config.toml
n_layer = 14
d_model = 192
n_experts = 80
experts_per_token = 2
d_expert = 96
d_shared_expert = 192
activation = "swiglu"
moe_layers = [1, 2, 3, 4, 5, 6, 7, 8, 9, 10, 11, 12, 13]
router_score = "softmax"
normalize_top_k = true
routed_scale = 1.5
balance_loss = 0.0162
balance_bias = false
shared_expert_gate = true
init_std_router = 0.00945
lr_router = 0.00117
n_head = 3
n_kv_head = 3
head_dim = 64
vocab_size = 2516
norm = "rmsnorm"
norm_place = "pre"
norm_eps = 1e-05
positions = "rope"
rope_base = 10000.0
rope_fraction = 1.0
qk_norm = false
attn_scale = 0.125
tie_embeddings = false
parallel_block = false
init = "normal"
init_std_qkv = 0.0341
init_std_o = 0.00644
init_std_up = 0.0341
init_std_down = 0.00456
optimizer = "adamw"
lr = 0.00182
beta1 = 0.9
beta2 = 0.95
weight_decay = 0.079
lr_head = 0.00527
grad_clip = 2.0
warmup_steps = 517
schedule = "wsd"
decay_fraction = 1.0
decay_shape = "sqrt"
final_lr_fraction = 0.1
batch_tokens = 65536
seq_len = 512
doc_mask = true
train_tokens = 439100000
steps = 6701
dataset = "wikipedia_en"
Below are experts of layer 4 (counted from 0) of a mixture-of-experts language model. Rows are named router (the router's row for the expert), gate (a neuron's input weights, with its number), up (a neuron's input weights, with its number) and show model dimensions 96-191. Each number is 200 + 30 x the weight over its row's rms, rounded and kept within 0 to 999.
Before each expert's rows: a language model's description of what the expert responds to. This comes from a sample of Wikipedia text that the model never trained on.

# expert 0
What it handles: Mid-word Latinate stems. Middle or final pieces of Latinate words after prefixes like dep-, con-, comp-, e.g. dep-art-ed, condu-ctor, trans-port-ing.
router,208,159,217,220,157,211,170,171,276,198,222,169,173,215,245,176,208,182,211,173,201,297,270,146,141,186,186,153,197,228,206,203,165,218,165,217,229,202,203,194,218,210,187,168,242,239,180,213,175,196,218,232,222,180,228,206,203,188,234,219,193,241,193,184,161,176,182,266,238,206,190,232,169,184,252,178,228,161,228,258,193,178,237,218,178,232,212,207,174,194,189,231,177,207,232,225
gate2,216,181,232,167,219,179,169,173,205,227,200,194,245,132,237,194,142,242,144,156,173,215,185,140,212,173,188,189,150,220,215,215,210,189,209,237,184,201,240,216,240,139,254,217,235,218,179,252,224,218,221,210,197,184,231,213,255,184,205,213,248,226,189,200,192,202,240,251,175,227,224,207,255,194,212,170,169,175,215,179,167,244,199,167,171,252,213,267,193,237,197,206,187,215,194,241
up2,196,211,201,201,195,245,234,226,224,135,206,203,246,162,185,206,154,174,159,215,208,181,139,242,167,187,233,205,195,182,222,188,216,187,157,209,192,212,238,137,237,213,252,154,218,232,196,270,234,187,263,189,163,222,198,234,218,197,218,242,176,206,183,184,219,161,277,167,224,226,220,249,181,181,272,228,211,169,200,227,129,213,186,221,192,225,254,254,206,194,130,202,199,259,209,173

# expert 12
What it handles: Hyphens and non-Latin bytes. Hyphens inside compounds (seven-year-old, mid-1990s) plus byte pieces of Thai or Devanagari script and odd name fragments.
router,207,201,218,178,244,214,213,223,197,185,206,254,223,173,237,231,234,255,226,227,149,214,163,140,221,228,189,156,187,198,184,293,223,275,225,224,195,223,166,225,148,285,207,210,262,207,167,155,208,203,197,157,212,201,156,210,245,191,202,184,175,238,186,193,212,229,222,222,224,230,205,172,217,185,160,211,226,219,189,172,212,203,242,180,199,177,225,210,211,173,182,159,278,215,186,249
gate5,229,233,174,164,229,190,178,215,150,244,178,196,166,206,188,159,197,193,203,229,208,198,244,167,217,170,228,193,216,214,213,238,175,148,258,206,220,192,197,226,158,155,175,215,222,247,190,183,184,204,197,245,216,178,178,230,203,237,209,220,188,213,214,188,205,191,208,220,229,192,159,181,284,223,206,218,187,161,203,174,164,153,219,210,173,227,230,167,197,184,126,150,179,202,246,266
up5,154,244,219,199,214,176,187,160,169,224,220,228,237,235,225,161,200,174,208,203,221,211,253,218,171,177,186,198,211,175,174,249,228,196,194,234,190,210,269,211,175,193,229,219,204,179,116,167,192,245,205,150,195,222,189,174,202,208,245,188,220,201,222,212,254,253,188,185,270,188,160,187,208,233,188,239,207,163,189,211,204,206,273,141,122,240,184,139,188,185,185,204,190,237,250,163

# expert 49
What it handles: Activity nouns, quotation marks. Nouns for roles and works after his/the, such as play, film, school, game, role, album, plus opening quotation marks in biographies.
router,218,191,141,206,161,203,162,202,177,201,189,278,200,172,199,204,186,217,135,198,233,200,235,129,200,235,206,240,205,249,227,216,209,173,157,136,224,184,197,160,140,177,251,168,184,138,205,213,169,183,243,225,238,250,191,169,208,223,232,210,211,224,242,211,214,200,183,206,200,215,230,218,205,222,273,226,156,228,222,212,197,207,226,201,217,223,204,225,196,174,194,170,148,215,167,189
gate5,227,208,186,233,200,227,230,217,151,175,206,196,168,203,248,244,193,283,194,204,188,176,239,220,154,184,181,224,160,226,195,191,259,196,198,264,178,161,245,92,140,198,216,123,221,207,173,202,227,166,198,162,180,209,198,237,199,182,230,245,182,160,224,214,265,172,202,220,203,203,255,184,181,248,234,184,204,201,243,220,167,198,195,215,240,230,200,235,166,198,219,201,201,198,246,211
up5,207,208,180,196,207,226,188,177,161,178,211,197,150,195,127,198,282,149,231,172,201,182,134,214,236,149,193,215,200,164,207,188,254,189,205,216,237,226,205,246,216,164,195,192,196,221,202,175,219,195,216,213,239,227,121,236,166,145,208,243,194,204,259,215,166,248,233,180,201,200,164,162,194,269,198,157,170,229,156,209,224,198,189,192,170,197,134,221,239,225,162,178,240,240,179,204

# expert 46
What it handles: Inner pieces of words. Middle pieces of longer words, often after al, mar, or re, such as al-op-ecia, organ-iz-ation, bran-ches; also very, so, up, trans.
router,185,206,238,246,178,234,215,158,192,179,253,181,183,196,174,208,222,166,189,206,223,186,170,188,211,161,256,191,166,182,220,191,210,193,169,152,216,194,250,212,225,137,231,230,192,225,193,151,196,177,224,214,189,208,243,185,245,152,229,225,223,186,188,199,202,201,219,199,247,155,187,201,153,227,291,173,215,204,177,210,217,173,204,182,161,196,189,215,192,226,227,197,196,227,175,160
gate3,194,191,223,225,228,189,157,226,216,230,237,189,165,210,157,221,191,164,235,219,178,188,200,221,238,240,196,238,238,157,189,232,223,197,191,187,226,153,209,245,124,180,120,263,169,165,236,228,134,179,230,196,158,225,226,235,214,186,155,232,212,249,194,240,208,187,233,195,203,227,183,238,202,193,218,215,159,186,184,153,215,132,196,242,178,161,205,190,198,243,162,179,227,200,185,193
up3,237,191,172,186,182,152,306,177,171,189,211,192,206,237,162,178,157,205,175,139,221,208,252,247,199,205,189,217,189,228,246,209,212,217,168,187,192,171,179,205,229,213,191,143,173,196,217,260,202,225,154,183,206,200,199,201,132,230,152,194,214,206,268,163,192,192,165,179,196,152,174,202,234,152,201,158,178,228,210,217,205,229,250,176,256,243,197,178,264,167,211,207,142,187,222,195